{"activation": "geglu", "router_cosine_scale": 20.0, "n_groups": 4, "norm": "rmsnorm", "beta1": 0.9, "seq_len": 256}
Below are experts of layer 5 (counted from 0) of a mixture-of-experts language model. Rows are named router (the router's row for the expert), gate (a neuron's input weights, with its number), up (a neuron's input weights, with its number), down (a neuron's output weights, with its number) and show model dimensions 112-223. Each number is 200 + 20 x the weight over its row's rms, rounded and kept within 0 to 999.
After each expert's rows: "comes after" lists some tokens at least twice as common just before its tokens as in all text. This comes from a sample of Wikipedia text that the model never trained on. Tokens count by the router's weight.

# expert 44
router,194,182,183,198,205,226,154,177,197,195,202,176,186,227,185,201,209,185,206,147,217,213,197,229,209,158,206,181,217,241,195,228,221,189,182,206,217,206,177,209,210,173,223,231,191,213,173,170,204,171,211,192,192,210,204,194,223,198,226,207,219,191,197,181,171,191,185,210,227,210,201,221,211,204,193,211,190,208,188,196,212,216,158,195,195,178,243,205,244,186,197,179,220,192,200,191,188,234,188,207,224,175,191,200,213,203,159,214,216,232,186,177
gate3,188,193,230,196,216,204,204,194,176,191,211,180,176,205,208,163,207,200,212,272,188,200,218,203,201,180,206,208,229,203,184,183,181,186,199,199,214,183,215,211,205,203,169,201,180,219,183,185,230,187,184,214,182,197,219,216,166,187,191,223,189,176,201,226,183,204,186,238,245,185,226,201,192,166,210,215,196,187,201,207,216,181,212,281,218,204,226,194,242,185,194,197,204,184,194,214,224,191,202,201,227,195,195,214,200,181,185,180,191,216,220,229
up3,192,205,204,172,204,192,178,191,197,227,225,239,207,195,198,178,201,177,176,193,162,188,170,195,211,211,196,196,187,201,195,214,212,217,206,169,211,217,208,185,168,189,204,174,204,195,187,195,223,196,184,248,194,178,184,228,177,180,197,211,215,208,184,194,206,204,148,169,202,233,195,196,181,209,206,189,221,199,210,223,178,171,189,217,203,220,224,164,202,220,182,178,208,205,204,169,213,231,227,161,173,218,201,202,174,205,198,179,210,218,211,195
down3,207,208,184,196,202,224,234,215,205,177,162,221,205,197,191,197,188,173,202,224,201,190,204,240,179,220,194,184,221,172,210,193,185,182,207,206,211,199,227,218,209,249,198,182,224,206,198,222,193,168,217,223,214,189,185,211,200,160,225,222,228,207,202,212,227,173,224,194,210,200,180,187,167,224,183,203,216,189,231,186,232,243,194,196,174,216,184,230,176,203,199,190,224,216,213,223,217,215,257,277,193,163,191,217,185,221,190,232,157,161,192,176
gate4,210,230,182,214,205,205,169,208,174,201,218,243,216,239,194,224,194,179,179,179,260,178,169,210,224,193,206,202,212,189,191,219,204,195,211,197,220,225,213,206,192,172,184,183,178,184,212,193,197,195,153,208,185,206,208,225,229,183,186,190,184,176,205,220,195,200,154,184,185,195,192,192,206,170,200,206,238,180,218,244,183,196,193,166,265,189,251,207,234,222,171,222,190,203,220,231,190,195,177,205,213,193,184,207,192,167,195,187,222,220,185,196
up4,194,224,196,201,188,209,192,234,201,211,203,193,192,191,235,183,211,219,192,204,180,229,184,195,192,201,183,206,196,181,174,224,213,205,194,190,200,211,184,200,188,162,188,223,199,225,198,173,235,204,217,234,268,206,184,225,166,214,213,198,166,182,216,163,200,184,194,178,176,204,200,222,218,192,195,193,210,162,173,193,206,212,200,201,164,215,198,204,231,196,209,166,229,229,175,184,204,202,209,184,173,200,197,211,180,160,194,209,196,173,241,214
down4,179,176,177,217,223,165,194,204,189,177,203,154,203,184,213,186,206,178,216,202,195,194,198,192,168,206,187,241,199,211,187,198,191,190,157,185,198,176,174,218,182,188,173,224,215,219,175,191,188,200,207,191,197,233,196,188,235,220,180,191,167,196,203,196,199,177,177,234,186,176,184,220,194,233,211,237,197,199,161,214,199,187,213,200,162,164,187,188,194,188,205,205,181,212,228,166,187,184,200,200,226,225,172,173,232,242,181,174,222,219,193,182
comes after: "0", ")", "%", "3", "4", "6"

# expert 35
router,175,170,222,184,195,198,210,192,198,187,228,188,221,223,192,215,228,187,240,191,160,210,195,222,204,192,205,164,214,251,193,245,227,177,213,190,211,180,191,221,210,229,188,230,219,208,194,190,217,197,212,225,211,188,230,203,205,184,191,197,193,213,212,207,218,204,167,190,220,181,193,203,194,214,178,205,181,200,181,212,230,215,195,174,184,167,209,217,204,211,248,223,202,197,219,203,192,224,189,197,190,169,218,203,225,235,169,206,210,194,209,169
gate1,218,193,202,229,223,176,187,193,207,219,200,218,209,213,190,185,176,200,208,201,185,197,190,208,202,238,209,192,195,214,184,194,183,184,191,192,239,212,212,207,202,223,199,205,179,208,210,207,205,209,198,178,179,205,213,205,180,216,185,216,198,191,195,189,177,257,199,191,222,251,173,176,166,223,179,195,194,216,190,186,217,286,199,159,166,209,232,203,187,203,214,247,201,195,204,180,199,209,205,207,188,177,228,224,202,205,226,214,213,191,193,219
up1,178,189,204,172,177,222,210,191,209,186,196,201,226,201,225,194,206,225,185,203,161,201,193,197,193,229,167,201,216,215,214,184,212,184,199,233,210,230,215,191,205,195,195,184,218,188,192,199,176,290,223,194,204,186,182,180,219,212,198,191,182,174,201,232,219,182,171,201,195,152,204,206,208,188,225,214,170,225,195,222,222,196,217,213,196,183,174,179,197,182,191,168,193,211,194,209,202,212,218,176,249,205,174,174,218,182,183,233,212,228,231,195
down1,212,204,204,202,200,235,225,206,187,191,257,220,172,190,179,224,200,215,226,222,194,215,231,216,183,208,182,153,185,197,198,203,205,181,188,202,215,171,178,163,179,236,169,204,212,216,181,216,194,209,169,220,212,186,218,213,233,179,193,206,253,188,201,166,209,229,182,189,221,194,170,230,188,240,189,164,204,197,215,200,170,183,186,190,217,237,212,181,180,200,207,220,220,203,201,175,204,178,220,221,166,183,199,198,197,226,210,156,191,224,195,202
gate2,164,199,202,175,194,217,222,222,216,195,217,203,221,191,220,211,219,230,225,214,199,216,246,206,158,194,195,191,221,199,186,231,184,186,220,171,183,192,206,221,183,192,194,177,200,206,184,196,218,205,210,205,206,181,172,234,204,172,215,178,179,202,181,221,203,227,186,198,205,199,177,205,198,195,189,208,246,220,227,212,251,217,234,196,184,206,146,190,206,195,179,198,216,195,203,203,229,182,170,204,212,190,189,206,219,181,173,167,208,171,211,227
up2,226,207,221,194,184,172,230,181,178,209,207,187,208,213,217,171,210,170,176,182,186,209,173,176,242,206,193,214,197,201,182,197,191,185,190,209,194,227,187,164,208,181,212,195,216,198,180,208,207,187,255,189,195,195,213,193,189,207,179,217,199,170,217,214,224,197,181,208,171,206,238,205,220,193,220,203,130,210,160,220,205,168,217,239,197,206,184,212,185,212,262,191,213,218,191,186,212,198,216,229,185,186,210,206,165,182,212,223,232,207,185,211
down2,186,179,222,209,204,168,212,209,167,180,186,187,214,224,199,206,175,203,210,229,205,198,216,194,178,186,187,156,176,185,227,173,254,176,212,168,213,232,208,208,218,244,227,226,180,242,168,198,179,221,178,220,187,222,249,193,219,209,172,195,185,250,191,167,187,201,200,196,205,147,216,194,179,213,205,174,198,214,236,205,197,207,212,188,222,195,203,197,207,210,217,208,169,211,196,214,224,203,196,199,199,220,207,225,198,167,217,208,203,201,232,201
comes after: "1", "2", " in", " F", " In", "In"

# expert 9
router,192,200,199,180,192,213,194,206,203,208,193,193,212,235,193,220,226,174,195,145,227,202,216,200,212,183,202,184,200,237,207,255,241,185,171,225,194,208,195,213,180,187,207,221,181,200,199,172,205,209,208,217,208,199,220,212,237,209,225,196,199,232,235,206,226,180,221,225,212,219,184,203,205,202,195,222,225,214,161,209,256,215,215,199,240,174,235,205,221,214,227,206,217,212,174,181,182,210,176,199,177,193,236,203,243,203,169,222,210,221,221,184
gate3,197,192,196,220,219,207,241,196,179,203,228,203,170,199,213,196,190,189,186,199,163,189,215,197,214,202,197,196,213,195,223,228,208,222,204,175,229,226,211,217,180,179,192,183,195,215,224,198,215,199,208,210,224,168,213,191,201,182,218,202,181,217,230,212,202,195,208,184,194,183,220,168,198,190,211,176,188,217,199,224,208,173,212,254,186,162,193,182,212,199,194,216,235,221,179,209,220,217,183,188,160,171,206,188,196,176,219,168,210,198,217,188
up3,176,205,186,157,219,211,217,175,187,178,231,197,178,209,179,199,187,220,204,202,200,224,193,204,216,234,217,192,206,198,160,201,202,202,205,206,226,199,169,208,208,230,190,252,208,221,197,172,194,199,181,267,195,170,212,210,196,168,193,161,201,211,235,205,199,211,195,189,232,175,209,205,197,189,178,183,207,188,188,198,216,158,188,197,187,175,205,170,202,222,203,195,205,222,177,166,211,196,226,203,192,188,217,199,212,217,190,187,220,215,215,199
down3,195,185,230,180,205,168,248,204,184,204,198,190,214,182,200,190,202,200,166,194,195,212,174,157,206,186,203,250,201,179,205,217,194,194,167,236,199,187,224,205,230,154,205,200,180,211,176,182,177,196,208,171,175,192,177,207,226,206,204,224,238,183,217,231,167,201,216,198,240,218,206,224,199,190,176,195,187,175,206,209,190,212,188,212,207,214,217,210,192,239,216,153,215,204,163,200,187,169,196,206,198,164,201,212,172,164,212,214,198,206,195,186
gate4,194,216,190,210,158,214,192,200,231,205,204,213,175,212,194,191,200,193,215,198,260,227,214,199,207,202,196,201,199,194,269,201,199,194,191,206,182,197,204,192,181,215,161,199,203,213,195,205,203,194,208,213,191,195,222,212,188,169,206,207,193,228,195,208,208,193,247,189,190,199,215,192,198,191,186,194,210,198,175,172,233,207,211,203,316,193,170,184,184,226,232,214,203,216,191,185,193,205,212,212,165,192,213,201,223,210,223,211,181,189,231,241
up4,205,222,201,197,206,226,209,190,185,184,181,192,164,221,193,196,180,212,214,196,235,223,215,199,182,194,232,191,210,181,194,207,224,161,213,219,197,259,196,228,216,183,182,225,181,201,195,192,183,204,194,187,254,205,239,173,194,185,177,209,198,184,196,199,186,206,192,201,180,217,186,204,190,164,182,225,177,188,195,195,188,239,201,201,170,199,224,179,206,202,190,195,178,191,177,207,206,167,171,214,186,211,213,200,215,227,174,200,207,201,235,205
down4,238,179,220,177,183,212,191,191,203,225,222,195,228,214,196,200,209,204,176,215,180,179,222,194,197,179,192,267,206,208,181,178,209,202,197,203,202,221,182,199,197,182,221,225,209,212,206,201,218,170,229,210,177,187,188,203,180,153,198,190,218,194,216,192,223,187,182,154,209,202,203,205,235,193,189,216,171,218,199,213,213,197,190,183,217,159,204,191,213,209,193,231,225,199,201,189,187,212,209,236,214,203,225,188,196,186,225,182,208,196,200,199
comes after: "\n", ")", " was", "\"", " JPL", " —"

# expert 10
router,185,205,189,205,186,253,196,209,212,162,197,237,218,174,200,206,205,212,209,173,159,182,220,233,180,214,182,139,162,209,231,261,215,211,227,210,217,234,189,223,229,168,207,209,203,205,185,198,209,255,193,183,183,203,201,167,171,189,186,168,194,230,249,193,180,204,227,201,186,201,205,212,193,201,202,193,218,198,204,207,183,219,183,209,190,186,213,207,195,210,218,181,176,174,208,184,184,209,181,214,174,205,198,201,210,207,206,190,248,194,177,210
gate1,200,184,187,196,244,198,209,223,200,186,180,204,206,186,179,172,183,285,206,179,201,215,203,203,191,191,196,204,196,201,215,207,198,198,165,231,216,207,213,178,221,216,169,201,207,177,196,165,157,203,221,185,202,190,196,150,211,186,231,205,220,202,190,211,228,191,191,185,188,177,180,217,194,194,188,195,238,208,206,210,208,280,205,202,195,198,194,185,178,199,189,204,192,189,185,201,177,208,208,206,189,195,208,217,161,217,178,241,197,182,197,201
up1,213,185,227,199,144,184,201,174,214,212,204,203,208,223,199,219,185,190,176,209,177,202,191,194,204,193,184,226,224,186,212,202,189,185,208,184,222,193,218,212,195,187,201,207,206,214,205,178,220,289,225,223,220,194,198,242,209,224,197,222,188,195,202,175,194,231,245,217,208,193,222,214,196,199,170,179,161,208,177,206,193,196,176,208,215,197,217,211,191,193,224,198,206,194,211,200,180,199,200,204,195,196,227,191,225,187,196,192,189,194,188,202
down1,172,201,172,202,189,217,212,207,204,200,219,210,241,219,185,210,197,198,189,199,188,212,192,231,194,209,228,149,196,193,185,199,209,230,199,217,205,196,207,177,242,180,207,228,183,198,204,197,192,224,170,221,185,180,211,187,191,181,189,193,211,209,174,218,228,193,212,191,196,226,152,207,217,221,201,208,225,194,216,211,198,192,169,228,176,217,184,182,202,206,212,197,209,199,195,199,200,196,172,179,183,204,217,228,238,218,195,209,206,198,187,190
gate2,207,251,216,187,197,185,194,201,190,205,210,202,196,207,218,179,196,195,293,201,172,244,218,199,213,201,181,201,210,193,245,191,176,197,189,229,210,221,240,211,214,175,179,197,214,194,204,200,188,230,214,193,210,167,184,185,207,187,215,181,174,196,193,188,200,163,177,189,174,189,187,188,172,198,185,235,215,172,230,200,172,242,260,202,224,193,176,199,215,195,187,184,191,190,213,213,232,189,186,187,178,230,237,196,188,202,213,183,181,195,190,208
up2,183,199,217,202,181,196,176,198,223,212,210,198,198,209,217,200,204,193,178,175,207,220,198,217,180,202,186,208,198,193,183,227,197,228,232,236,224,194,192,190,235,191,188,156,196,184,191,204,181,187,278,222,203,228,185,221,198,196,191,213,187,213,206,234,226,185,230,185,219,227,206,206,216,188,201,201,200,158,233,211,205,231,194,220,204,225,216,176,203,196,209,170,188,198,213,201,248,153,220,205,212,200,195,212,172,200,194,225,192,244,219,197
down2,220,163,192,180,180,201,212,227,178,236,176,196,171,219,156,170,197,219,149,152,207,201,212,197,204,183,176,207,218,194,189,214,207,203,198,231,219,201,194,228,213,223,193,190,188,158,203,170,170,199,180,221,177,172,219,224,228,206,175,221,197,178,206,198,227,199,203,180,190,199,209,200,196,226,202,217,190,187,231,221,205,210,210,220,219,215,221,177,207,206,204,198,187,224,166,172,183,210,172,164,213,176,219,194,199,221,152,205,219,197,190,214
comes after: " |", ";", "%", " population"

# expert 34
router,194,209,200,174,189,205,183,178,174,216,199,174,195,210,189,215,205,195,222,195,167,188,198,239,239,166,214,161,208,253,204,211,257,180,216,178,175,189,186,227,214,231,188,201,223,211,204,213,196,218,216,202,203,203,223,203,209,230,212,192,195,243,231,178,198,194,207,193,187,191,187,200,211,224,205,212,207,219,179,202,218,181,172,199,229,188,195,219,241,191,204,214,182,201,188,195,205,237,183,178,190,175,228,188,226,224,193,209,216,210,163,212
gate3,193,208,226,201,176,192,215,190,171,198,205,157,242,170,221,213,221,194,201,273,204,195,196,185,184,166,217,188,180,221,155,200,201,191,165,215,212,221,201,214,175,210,179,207,218,191,205,188,211,228,210,189,207,229,178,199,206,209,206,221,196,202,201,173,214,183,215,195,214,188,190,183,199,232,198,185,222,189,154,178,186,204,164,301,217,212,210,199,180,200,185,203,210,189,183,178,203,228,175,182,188,215,190,228,197,184,171,184,218,195,224,194
up3,151,191,195,186,189,186,201,221,232,187,161,247,170,204,160,187,202,205,204,208,201,214,204,227,193,190,180,198,185,202,174,212,201,214,227,205,181,192,200,206,219,171,221,186,200,214,183,172,193,197,219,262,198,147,203,158,171,182,197,189,202,205,222,228,181,205,177,190,191,207,190,226,193,197,182,203,183,198,223,260,226,191,218,195,191,224,212,192,217,208,212,169,178,249,204,175,182,156,192,212,191,194,210,194,193,202,203,181,183,213,180,206
down3,240,195,219,171,169,215,184,196,206,200,175,236,182,200,184,193,196,210,175,222,188,220,170,162,225,194,216,215,173,210,196,189,156,185,214,212,185,223,187,221,159,211,235,199,193,237,182,204,212,199,217,197,214,225,184,164,181,208,188,180,214,178,239,189,189,177,199,196,192,183,203,182,192,213,178,207,175,237,201,222,166,174,209,213,177,166,214,210,204,200,232,176,198,186,230,183,228,228,186,226,193,220,196,179,189,216,197,206,229,194,193,203
gate4,179,199,258,213,206,189,176,186,188,194,208,188,175,209,212,201,188,219,216,172,254,226,196,214,189,218,179,188,193,198,211,202,216,179,190,206,199,207,208,215,234,174,196,196,188,202,197,223,205,218,197,202,178,195,170,209,210,196,208,186,216,204,200,201,185,199,223,178,183,229,207,210,207,195,192,205,170,200,186,169,248,196,200,217,293,203,191,201,153,203,197,189,188,228,206,219,211,196,188,214,179,190,202,213,170,208,217,172,202,193,226,226
up4,221,173,190,201,184,198,210,226,198,212,190,217,220,222,185,246,210,168,187,190,217,193,202,190,165,181,192,185,209,203,200,213,188,215,235,188,226,199,205,208,167,199,204,196,219,199,194,184,200,212,202,187,260,220,228,182,194,220,212,232,210,173,168,195,200,208,191,183,246,174,178,203,212,196,215,201,192,201,226,215,159,206,220,186,173,219,211,185,196,192,192,212,210,183,206,202,196,189,217,204,236,191,203,193,242,185,183,227,206,196,183,162
down4,203,201,225,194,207,203,226,230,183,221,203,192,186,232,205,213,178,187,221,186,214,194,186,212,193,195,194,155,210,202,191,207,220,195,226,182,184,184,189,182,221,188,223,243,176,214,194,219,191,210,203,198,186,189,220,174,183,209,184,214,206,229,180,193,184,163,228,189,155,199,186,174,180,214,185,241,189,207,180,199,208,219,204,181,203,206,220,187,201,181,176,188,180,222,201,205,186,221,201,213,200,200,224,198,208,171,190,170,233,222,168,160
comes after: "1", "9", "0", " ", "2", "8"

# expert 18
router,206,209,205,194,216,239,162,210,221,160,188,213,172,219,192,218,208,210,215,189,175,213,191,224,226,172,200,145,212,220,172,244,223,197,194,199,193,215,197,212,208,199,192,232,177,223,215,189,183,171,184,213,178,220,235,184,173,219,229,192,183,232,223,193,207,206,158,204,213,182,165,186,214,205,236,195,200,199,176,216,211,193,199,213,229,201,179,215,239,163,189,188,184,203,216,178,162,197,197,199,233,184,179,196,206,197,180,198,230,210,174,179
gate3,194,235,216,213,191,183,214,191,195,166,194,172,198,202,188,191,189,239,226,300,186,215,203,195,203,154,249,196,208,199,194,196,194,163,193,215,194,232,231,201,223,186,196,188,222,199,233,190,171,218,201,222,197,207,242,200,194,193,203,225,197,217,194,187,203,184,160,208,178,211,206,216,213,203,197,193,192,178,186,220,224,196,164,281,198,201,206,209,217,199,190,225,201,203,177,181,172,173,187,189,214,200,192,184,188,186,211,215,204,194,203,248
up3,211,198,207,174,219,204,179,190,165,180,201,193,191,211,217,168,211,168,166,199,193,195,211,225,168,221,174,189,195,207,234,214,167,194,211,178,189,162,157,216,174,193,232,220,188,200,189,200,228,183,177,216,210,176,200,205,202,192,187,237,229,179,191,205,187,216,242,189,188,188,214,210,160,185,185,201,193,212,191,197,197,195,239,232,186,193,204,190,180,184,204,201,195,195,207,220,218,245,183,197,164,186,214,194,226,208,194,205,151,212,183,141
down3,199,213,172,214,221,198,209,185,228,212,187,180,218,217,174,194,186,201,200,196,203,173,174,187,197,210,186,178,168,225,165,198,180,239,176,226,219,192,203,199,207,263,212,193,201,202,180,181,222,229,220,177,177,193,202,189,219,196,210,204,202,206,210,218,180,218,196,203,195,208,149,202,208,194,218,220,238,225,185,172,195,242,211,211,189,185,183,226,242,192,220,233,196,219,210,198,206,220,208,168,196,205,177,182,178,161,197,190,216,183,192,246
gate4,254,192,203,206,188,190,200,240,207,190,190,205,225,183,197,222,223,206,192,244,258,207,171,202,205,209,198,183,200,211,182,209,191,193,203,199,194,205,206,191,202,199,212,218,214,224,205,178,182,177,210,233,200,187,188,197,196,231,169,222,191,187,190,212,203,201,211,200,206,155,217,209,215,178,209,183,178,190,207,189,185,199,192,217,276,225,199,152,183,155,177,206,186,210,189,203,199,183,192,217,228,185,213,216,175,237,198,192,194,192,209,218
up4,207,202,237,187,198,208,188,199,219,228,174,217,214,194,208,202,194,235,149,159,205,176,198,223,179,248,192,201,209,191,211,201,236,226,192,195,186,183,199,195,192,186,210,181,200,176,207,231,201,225,186,185,240,168,178,216,203,231,185,208,196,181,228,214,200,231,187,200,182,215,213,216,180,229,159,202,219,188,214,204,186,207,185,179,189,200,205,240,199,230,198,180,224,222,208,227,197,194,221,183,221,197,182,197,187,206,201,210,192,195,149,177
down4,198,201,178,197,189,203,204,199,210,216,188,248,197,199,143,207,230,192,234,222,214,172,192,168,171,168,202,212,225,230,211,170,178,253,202,204,230,190,189,196,190,256,183,220,219,166,194,204,191,218,228,210,217,193,213,232,202,171,231,186,200,213,220,202,190,181,199,201,180,175,175,185,234,199,223,186,203,187,209,178,237,198,243,205,218,210,191,168,216,201,216,183,198,182,217,197,193,198,204,167,200,222,203,174,216,220,195,177,187,180,212,234
comes after: " ", "1", "–", "2", " (", "3"

# expert 29
router,193,201,191,184,186,193,244,179,208,158,168,196,228,174,201,210,221,188,244,176,203,222,189,254,179,183,195,157,211,218,199,182,218,161,202,204,190,224,174,220,219,204,192,223,197,210,205,160,175,213,190,202,210,215,225,175,204,177,203,198,210,244,201,204,195,192,224,190,200,192,198,188,195,212,234,213,198,209,164,219,206,191,195,231,181,182,199,191,225,170,209,197,201,189,183,149,201,212,197,199,212,184,202,190,197,179,179,172,220,203,183,198
gate0,191,201,207,204,200,198,211,195,189,189,200,161,237,207,213,235,285,194,170,196,166,167,190,196,204,212,182,188,179,196,188,204,203,217,188,221,215,218,211,211,243,210,179,195,200,155,215,196,216,199,207,184,182,209,177,197,199,210,199,181,214,202,235,203,224,205,198,173,198,186,182,188,215,218,202,169,211,206,184,195,258,214,163,203,206,211,194,242,203,209,187,203,197,216,185,185,190,231,206,192,197,185,202,218,204,228,203,199,210,205,199,194
up0,198,204,176,229,207,194,173,185,223,213,225,205,149,198,195,192,223,222,203,172,188,192,204,229,198,193,214,208,213,219,207,223,167,186,228,186,210,216,175,173,153,186,234,198,196,218,154,196,245,179,198,212,192,185,223,217,212,175,195,195,196,187,213,196,177,209,203,209,212,239,184,194,206,176,199,229,171,214,181,188,237,203,231,176,209,177,204,202,230,201,224,194,189,214,218,207,200,218,219,215,222,191,177,165,203,194,171,203,235,223,206,165
down0,184,205,208,229,176,211,180,218,207,178,217,179,192,211,165,189,223,232,201,202,219,203,175,182,186,206,212,181,232,190,195,202,216,168,185,184,192,199,201,201,176,209,207,192,175,247,169,232,216,221,205,189,206,199,195,196,216,198,217,200,183,223,214,190,192,151,194,212,189,179,208,162,199,227,163,204,199,187,248,211,182,182,208,168,195,170,224,206,216,196,204,193,182,199,187,172,196,191,190,214,193,206,180,187,208,156,177,212,205,222,185,199
gate1,178,180,176,196,199,217,203,191,194,189,204,179,195,205,194,187,206,234,207,231,192,243,198,211,159,211,193,193,206,200,235,186,207,194,205,189,219,206,191,200,188,225,209,210,208,210,204,186,209,168,193,172,219,171,179,239,189,223,203,216,235,194,175,199,208,171,190,190,246,199,215,203,137,146,180,203,198,209,198,197,228,244,232,210,196,222,181,218,187,190,235,207,212,209,242,191,206,215,191,200,175,210,208,207,191,210,198,198,216,181,208,209
up1,189,219,152,202,191,182,212,223,194,223,203,191,192,193,196,182,193,184,209,205,207,201,199,195,240,202,229,193,236,199,176,199,224,188,190,225,208,176,228,208,183,185,217,223,227,204,216,191,144,253,215,189,246,172,222,190,180,217,244,211,222,220,195,175,175,196,197,204,213,199,208,183,192,159,205,242,173,233,227,242,193,200,213,270,203,202,184,192,195,178,223,195,242,199,205,182,193,229,197,203,181,189,168,235,196,176,199,181,223,218,182,189
down1,171,142,245,220,182,196,221,222,189,195,242,212,173,238,204,201,173,194,196,145,184,184,192,233,197,181,201,176,181,219,181,171,192,204,178,169,196,185,165,179,197,193,208,201,187,177,217,185,195,202,215,196,234,220,180,229,226,231,179,201,202,212,182,188,190,185,218,211,221,226,230,197,189,189,210,200,217,245,166,206,202,185,208,231,189,205,208,186,186,188,228,222,214,204,190,193,224,195,173,224,185,201,202,189,200,178,220,210,221,204,173,194
comes after: "\n", "|", "-", "=", " \"", ":"

# expert 26
router,203,207,186,179,152,224,183,180,194,178,200,228,191,211,200,187,182,210,198,214,173,175,190,269,211,192,204,150,182,212,185,277,224,223,227,205,174,222,182,245,201,184,209,242,168,209,200,201,173,230,174,201,210,205,201,190,174,206,182,201,209,226,243,185,201,222,198,194,178,198,221,208,190,210,225,197,192,206,165,197,204,190,194,209,196,183,213,212,216,184,199,163,175,173,202,191,211,216,210,214,184,196,187,197,242,210,186,188,221,215,185,189
gate3,216,218,182,193,219,220,203,184,177,188,216,203,205,200,205,205,201,205,203,283,208,212,219,218,164,208,172,180,158,203,167,238,209,208,205,211,205,190,191,200,206,183,224,213,188,194,189,205,224,185,172,193,199,200,178,197,180,235,230,173,198,180,223,197,201,196,201,198,175,207,226,188,201,186,212,193,191,181,219,212,207,192,208,258,187,187,192,238,171,190,196,181,194,211,193,186,229,175,186,202,192,235,206,229,187,186,222,209,222,178,195,235
up3,231,182,205,205,234,222,184,156,174,173,215,215,190,217,196,218,201,195,214,223,188,205,214,209,194,192,215,225,208,200,179,207,209,179,204,226,211,186,194,177,214,196,210,200,202,209,172,216,220,180,180,258,173,227,215,181,185,230,207,219,191,204,249,181,203,215,179,216,190,192,204,219,198,193,239,205,191,176,208,199,177,196,221,215,199,169,203,230,251,178,185,176,186,204,210,146,197,186,186,225,198,216,202,226,187,198,185,214,208,177,184,226
down3,186,195,193,187,184,164,211,199,207,174,199,189,212,198,235,233,212,201,239,206,203,182,190,179,186,219,209,182,182,230,178,154,192,201,170,183,188,209,192,190,192,197,192,238,193,219,237,208,180,181,215,198,208,216,211,170,207,218,217,193,225,225,185,219,202,214,194,209,225,175,174,226,169,197,194,225,191,216,198,204,209,208,219,231,187,192,209,225,175,219,207,219,224,183,191,176,213,195,182,184,218,206,200,176,220,195,192,209,218,191,176,186
gate4,203,216,202,207,175,193,178,205,213,224,235,214,232,200,211,210,181,217,157,200,244,192,200,218,204,229,203,199,177,192,200,214,220,232,210,159,202,228,210,185,184,181,209,171,190,179,168,241,226,211,200,204,219,171,172,219,201,207,196,179,201,189,178,190,177,231,216,197,164,206,200,216,195,196,228,203,210,195,204,216,206,196,199,204,234,193,206,202,160,203,190,194,213,184,235,235,180,200,213,183,212,229,201,222,221,174,215,205,230,208,220,196
up4,174,190,198,174,190,209,198,199,172,210,205,211,191,192,212,178,194,224,193,219,202,197,189,225,206,171,225,202,201,199,177,218,198,200,189,250,211,208,222,204,180,243,187,242,203,167,204,189,165,194,163,198,265,190,196,210,191,234,185,213,210,145,213,226,198,197,214,198,196,163,171,203,167,198,202,209,194,202,219,189,195,215,225,212,181,204,187,181,230,199,189,191,199,183,238,195,220,196,161,181,208,232,202,169,184,195,185,198,180,181,206,180
down4,211,165,214,188,224,189,229,205,201,148,200,205,194,214,191,193,216,182,220,220,210,209,213,219,208,164,174,171,223,214,161,172,209,209,207,199,171,171,192,196,222,192,210,227,180,198,207,213,198,225,205,207,178,175,218,201,218,206,211,167,196,180,208,226,179,184,189,193,182,197,165,182,205,193,205,211,176,231,182,179,180,201,210,190,179,221,193,198,203,172,195,190,190,202,162,199,235,199,194,205,217,184,205,173,207,236,177,205,188,191,156,189
comes after: " ", "1", "2", "0", "9", "3"